{
  "d_expert": 64,
  "moe_layers": [0, 1, 2, 3, 4, 5, 6, 7, 8, 9, 10, 11],
  "router_score": "softmax",
  "normalize_top_k": false,
  "routed_scale": 3.27,
  "balance_bias": false,
  "router_z_loss": 0.001,
  "train_tokens": 517700000
}
Below are experts of layer 3 (counted from 0) of a mixture-of-experts language model. Rows are named router (the router's row for the expert) and show model dimensions 128-255. Each number is 500 + 40 x the weight over its row's rms, rounded and kept within 0 to 999. Numbers have three digits each.
After each expert's rows: "mostly gets" lists some tokens that are sent to it at least half of the time. This comes from a sample of Wikipedia text that the model never trained on.

# expert 24
router:545506571418515515475505494545520523477496476399467505520464518513485502428573485536581465551453498532467445532495494502545527476539535508511528522560489538538456482557482456494483540551551518502485430564537497596525496437578489515511445487518442490505527438528491496573530496533509497425562497556485450455493458466573568482427472467504502446528459415526503481453470569503502506543570
mostly gets: " Texas", " Republican", " York", " Angeles", " Washington", " Ohio"

# expert 57
router:524523524480543552449522508557448564460478497410457548458477489533445487455470516624504489471472494503445479520533461485558503485508548443574522540515513510527464463526570427492519491598502532496440478502501418573547532494611505500493443456522486455549531500475531462526514455498513495454564513519491487460465523441508489428472526540474487435483571498546472494398413552468532467510516
mostly gets: " with", " by", " including", " include", " without", " By"

# expert 28
router:539523539496474528482480500490504547468486494480484547501489548516448492443528508567540411505413472488475518476550472518558499421508497518533493497513470500543443464525514436509544567546526531481557461509462488543512554460490440506514506440509498503489548505498522481579499459566499546490509466468457398475431459459535548497465438491465460454451490511535438547480523510478426529548559
mostly gets: "==", "===", " ==", "====", " ===", " career"

# expert 20
router:532520541448481528469486523553500531503426436456467512427456542504450497369466504494545426473423480502445468487528457482514500477549521512556548559492486543446439484541505490454496506560485555500481474524516523501537540478502454433519510511487478515472526444467496486550465440470563491530526483486474475441463456437458481529488511477444458464527544440503503544468504598492458505502486
mostly gets: " album", " song", " songs", " music", " singer", " released"

# expert 9
router:568511578436489509472518519589533548498546468436462517494511568496443509454543504487599508524411476505486476505484547512523511475513554412490575529548458546439467508524503469434489471517475554509511450529562464552567532484518501496531521424457469488508552434532534457532491424455620553503569484513453425446443470486528501559510529512458480473491505451495459539508515532495428490500503
mostly gets: " University", " School", " River", " House", " Park", " Cup"

# expert 19
router:533574498433464552492492556451500535462471474422483439460463530511517493504469549536520461468463460506453426535455521473540509445555579506503568542549471610480444454552507453440549497567515512511491505537469492530528549524528511483551444463563412434548503474488579479515531487530532514464525502524498428446450486491464575476451473511511481538573504493534474527463468541484482476527506
mostly gets: "nia", "ucci", "ko", "ella", "ini", "า"

# expert 63
router:558551517462410517465489563543518461485486438537469489441484494541464483484477482535537476497427473517509414478520435534527538538537518460570523532537512530437443486524517476483522539480539510483482500539507460496628497490558543422542481520509527463514526443565601503518509447502592527496539496544485518465494529517571530520464521550478414491542540509542394488491466506460477512567500
mostly gets: " any", "\\", " those", " \\", " if"

# expert 11
router:507537591399500516498429499521521542492496439473445499427511510476427449444484540491556475488462479530425441489528474509531484506531571548488515597486505521455440521533496464423490538493540555500546472542531508570543585473522463482567498459471471513507539431501514445532506464450602500489576443544474460450482466469506567516456509504529457495507552419501441491515445554431435542540536
mostly gets: " Records", " video", " guitar", " Chevrolet", " album", " studio"

# expert 56
router:512537491506529517482539585491490482490430486460475506476467492540485492483455498513513454512485478562432486472432550505501508503522502433533521513545449506528443492520609466511513499546511524511539428514487479528585498532576447493601475488480507436506457488493547530513495498514490469440555474483467495417436510498537486488485527462493476452516528476456523569469501480452496479541519
mostly gets: " after", " over", " through", " between", " from", " about"

# expert 27
router:512535513490508598477459478580525480476409468460513504505482539532488453487501513538522518434470493585467483482516481550463501435534516482498507539488423525491469425527501473485525548502531515539445492529458467540512461492583441530505496486472515491510500480419524472518547468513520507509535545536437426487460511463493564507431494531431476516508553451548472557486529566481475471536634
mostly gets: " his", " its", " their", " her", " His", " Her"

# expert 62
router:522530568485484494514519540569492523459430498446498527434489517509429497475510550562522451514518442525467443503489452513553522558539521492544595592518455581467438410539550454479510478507543521571541436490523495529573543492544479425540488462454462404482479408548547459546521441500512492465485424529444501486512523457540540486485538554485454420521516456515398525516475536443480518555544
mostly gets: " 8", " 9", " 17", " 7", " 5", " 6"

# expert 60
router:518569540438506483550518527547497492504430429484471537446507567501470498452486499510597464470468462505409507508571526468541480453571529523565574590495473517421452510548522465460520527531518546544553433517500473514585553511550471422565510421502491462533527444502551471575545454481593548473548475466436495487471483464500523557463502500439456507492479470469484496473444551494456522508505
mostly gets: " \"", " [", " Me", " You", "!", " '"

# expert 51
router:504489547483504577435458521612499520496496353408479503508525489513478458500527522546507516395492487537481481516458510523470543495510535500478550550505476528481512475491539441445517518480460546532519421522498478496536491503486435528522474471503525463467469489451522440509479445528550434513544486502459471430434458484574525524425539551487462527545516512534511525469469519454539541562518
mostly gets: " Genus", " UTC", " JPL", "hylum", "km", " •"

# expert 22
router:516524519435534514443482472550468517462434441474446553458435502495487497513495501454538521462382460520516437493520502451553483440498505473489520576503443529483442474531543454459566492530498534569554484470486454510534566458526536460548491519502426453481467481543529469532492476549499554445542531535475488472472534467474464488498571525428421475523501472506430511483432496460478515501484
mostly gets: " one", " two", " all", " three", " first", " several"

# expert 61
router:541521518436454491529464533536520519498519459472412589438510523517435540490475543571557481503472524511481427469515485501496483501539509436496562497523388519449477479517554497457485531556518558582555473524476510520579506504536445500536534401439493422466486455544537475529488520521478474431561465526431488465542465441525493486517505531447577472495574522514494538521469488455504502458569
mostly gets: " Preced", " Succeed", " Order", "See", " Royal", " List"

# expert 54
router:538556542450490529492499516537542537493431480468480517460476520491462493472548514489570409372462442531475433460543473479500549498527520510517494535519482521506450451560552437450541512554482531524552451534467462544556469500548462489508476470493481461523478455466549458542535483560512470407553442516479457476460462423505530535475523510473495556449528408523441531448393553491480564532537
mostly gets: " use", "yl", "y", " J", " Coordinates", " nuclear"

# expert 43
router:524507520497471525502499495511526531534528491453454509485508508484494454467493576533495464437478531521476518538466471508536521478511540485486555530508431561506478400517561408435540544567516599494534433535527449513539470524522519447483475459495461434546503532532543516560549466518509565481514497461459463490545549440515547491461474514437510469530466492518477535459391482466494549546549
mostly gets: " co", "{", " *", " sub", "_{", " Co"

# expert 2
router:562511574452498547428529472509501500509458455498473564424515501504510475444544508478550502490460455497498500496473524497565452420529531470548521500535511536495435494484545461485561507520548536523530489553575506595594503516553466505601481491460464473468517447522483496510506439506534453461523494483489459450461457504507455524453555532403449513514527529533464572467465517467442458524566
mostly gets: " team", " 23", " 28", " 6", " 42", " 32"

# expert 45
router:505555521473510616546460527524530540448422477483467537514504568545490483484577528549525421528462521550486485502524541488516451457532531478520525536496519562447405485504511483462508547509572499539463497479561444515547488489542513508537505481480482475478486459468503468569542489510496482486589536553435469490478438482522580461494526515493504508515487541577461499444456508508514441481555
mostly gets: "ji", "aki", "uri", "shi", " del", "gu"

# expert 49
router:482545527455500501501468514501425516462516477437501558491505463509483535516493495531595489463492480511475439523494484490559488475569536506535562561523504579502490465550558484482503568543522520550534518486491446527566489539506478450541425481501450459544544450516538456546564461493472559443494483498449420463496493498533560437476529551421518458496477478556409560480433547481444501510532
mostly gets: " government", " Democratic", " military", " political", " Republican", " Government"

# expert 41
router:512510579468477569537505508569482539477426483435461560489487492526459523425475484539546493492432467463468421457541471510567523481534516499527522551503473475510422474547528492406542533521436537513611440469548532537605507473514475505566464448450467471478538472554519444523501473494464477447476446508485483438508498472518498517454495564485448444534455482557464516535443586498485518525504
mostly gets: " The", " A", " \"", " P", " C", " D"

# expert 58
router:536471554415495507491489528590476514524407476441484507437541538535458475537527616507530579460436474527462464510488512454517479504510509491540483539504503519511451454542498454460489505509546546533498470534569458574586513520549462523530494428436470447565480468543543492558498449502551531453611470480503477481474467462533502518467467550452471469503540477538442521488471572433498474548486
mostly gets: " Al", " George", " David", " San", " William", " Michael"

# expert 42
router:511563520422415542508486465522521534468457473466502495503505502519458517508524520513573556497491504554485458562497511485570516505522531493522503544540484581461474446551499519453512516497467516486515459516513477492512502450524468449597479410444440431509511467550550443522565477506486541510574479446464423465492455454531560461482521509434513497501474494500463559488526487511511499570496
mostly gets: " them", " war", " military", " church", " law", " forces"

# expert 21
router:514483553450537539465459481476485509491445467476408460524445543508513523449571506510558558509457462530429460477461446490517450495523521435519533535491459579529474471551541475471509529545409526489515507570516470531548487463517516505553513492479505471507527461477503388536556439430496463477515507464464453449505472430530559459483602506504528496524513433516500604505429524512531468552484
mostly gets: " known", " former", " century", " original", " old", "present"

# expert 6
router:515511540486481481467497544533551527524444419486434432512489475523487448489458544530576548476445469487466469518495524469525517459590480508504505545518456514533440448548551474448571522577530540574469437560500463559550531496526494530513489465528513473527523471516493486551517473492448502417508459527473460486472469480516496481446533513437493526562567486512467513473417490427484460526548
mostly gets: " 2013", " 2014", " 2024", " 2016", " 2006", " 2010"

# expert 46
router:545479532472491493490525529521555527464498508518451463481425578547477470420489515580540420508460457615455445475502524491518465504538492546504540554516472553468420421548498426461497501497497538538593480551524488546527500542519474470567474453441494457459524466501526450547473469438497482496550410475427482439485463469523556500502515523487518502530544462467475541461518502419443509500516
mostly gets: "se", "le", "en", "les", "op", "p"

# expert 52
router:553568505499410590459507531547493470488433416450457522436430517577474541443460509527559547505438488513465505466497488407495497475590517464485526517528482522462426455532517502495474511478494552528520458507511469496526498522514486466544510479546535487542481454478526491588569410524484521488509494484481453464504435487526517482500488553478521429568580468484479527408489509429531486558530
mostly gets: " at", " against", " on", " for", " near", " into"

# expert 36
router:543537544456511496519471497574471506473462491520421420474468563540417442476447479548515526516490530526445424475545449489556469459560529536511606553517417515475468432546520465454547525513564523497510501648507503526525494468577494451491511481484522482503481460503568474512512473518568525487583497514479477517451473451498494529462470524492478459438553476537495473515498521474477484468564
mostly gets: " Lee", "ucci", "&", " Maine", "You", " Mississippi"

# expert 8
router:538508550460477541468488553522497519454457470491455465513535493544494473529545537548594479467476451521461511538512491438589475449542452504554524510488493530595465435520497415433577496526525529548593482483527454568533498485559482514546501464478457472543529428493524422518518471452532463412556476484444481432528501443581521507475510533419472466539452507526470583477477496484529535491539
mostly gets: "The", "W", "In", "S", "A", "He"

# expert 3
router:516497528413432513498564510551539494471495456471484529472502596528504494414486478494577476465469479556468449523439581511559514472536580518507537539511444546494449488526574481427537551508520494497521456455572508581548508578538462470540447459530464451503520442508498477616502439542506479422532485482481472407497502480587530515466537574478528553505494502526494540481494467518455428562502
mostly gets: "|", " de", "-", " re", " en", " et"

# expert 17
router:542557547460480512484521495513522537483467493453431530493478518496428514485507528543511489479464506464444432549514494489505511502520510516565511539495495551558482465529517491416563507509480534509517479482479446503543550490529499543541483431422505442455516471500511504555567485478552534499614509507440476394468511493474509505408578522493477506551495442506418533488437517469435562551592
mostly gets: " life", " role", " production", " development", " death", " period"

# expert 59
router:545529525471519514479520577483497510445538462516514453487482482472576431495513507485545489444450478505462494489491535519537482424518546512508503551519472569488432482539485463463546523444561511480463489579554482522550515461515509502513451453473450412524535467520513485542578408582519432479520514523433418471481457375473501467472530510451489542555550501487465501470492516418549467503513
mostly gets: " Cup", " Apps", " City", " County", " Coast", " Wanderers"

# expert 26
router:565531578411469498491473522520453534448482496471444543434521490483475449518486525528541480500448467496494441520543495549560500513522493541561539572571480509518472473549552427465558534586430529513555484552548442599534564517523497505542502475523524467531537490595522440515609501455510545484510450509462486412467512436501605451434558488468471467461542442518420505483456513442495532542566
mostly gets: " life", " football", " public", " political", " government", " community"

# expert 44
router:498505593416528581503521529552509479475439458504512532456478511528484435473550493470592505492475453501500499542488533493513447464533539507527589483515474496535441474526522504496568534519526569526537454558515510589501521496617484510516496467520521534531497488477521519538567475533566513493513565553450484521530440478520451507464574522471443532528518545512509555518454501501480493594555
mostly gets: " Chevrolet", "Scientific", " kg", " (0)", " ft", " medalist"

# expert 18
router:567577573441477577488445530505449533476503427482438513379447486528438488494519549548548433485426449491495472529440465469473514524506565489517540536453473549519411477510506522487534537570465575531513471538516483558534508498530506491554456479479511457552514509512561487569541458493508532486547512514459460478431513471477525474482536534467418463486512470483425498472474540525422489507544
mostly gets: " new", " British", " several", " English", " many", " these"

# expert 31
router:522529501458517493458516565577477527469405491458518514489444480461500378491496471545504465479472477456479474496481445501510492456547506446471535532524495512536459462532497450493544529543543525506537471562483492537535531478524517516503474512505486465500508462528584494548475421517554503493513502511434470444498472503552558485447527478503486456521557452473477553474482539505458541555526
mostly gets: ")", "}", "]", "′", "8", " 2–1"

# expert 7
router:519495528437522538475561505541523444450437459446507490561491561516498486515454486538585526494389483489451456532498573457524472409531479470507516556498454536526447449544490429499500526475497516543500455512542476538510484494559438540554460449504458491533506497531543450524508473509528461428568496529460426461502494433483544435459490530443539408565526447505494536500501502492539512548525
mostly gets: " King", " George", " John", " Henry", " Edward", " Thomas"

# expert 40
router:530497552482467524446429597578400517460446457455494469507417498488477429535497532541548482475470464455466477469472447518481499483499548491471532524537472525473456457528558438472574510549528572550495394481501423523538490507549449494553486506485467404466507507523527465537504479554530479461500535480515523483468519487523512572451485535410524467499584510509493527483484514498497518534527
mostly gets: " population", " within", " census", " across", "Population", " among"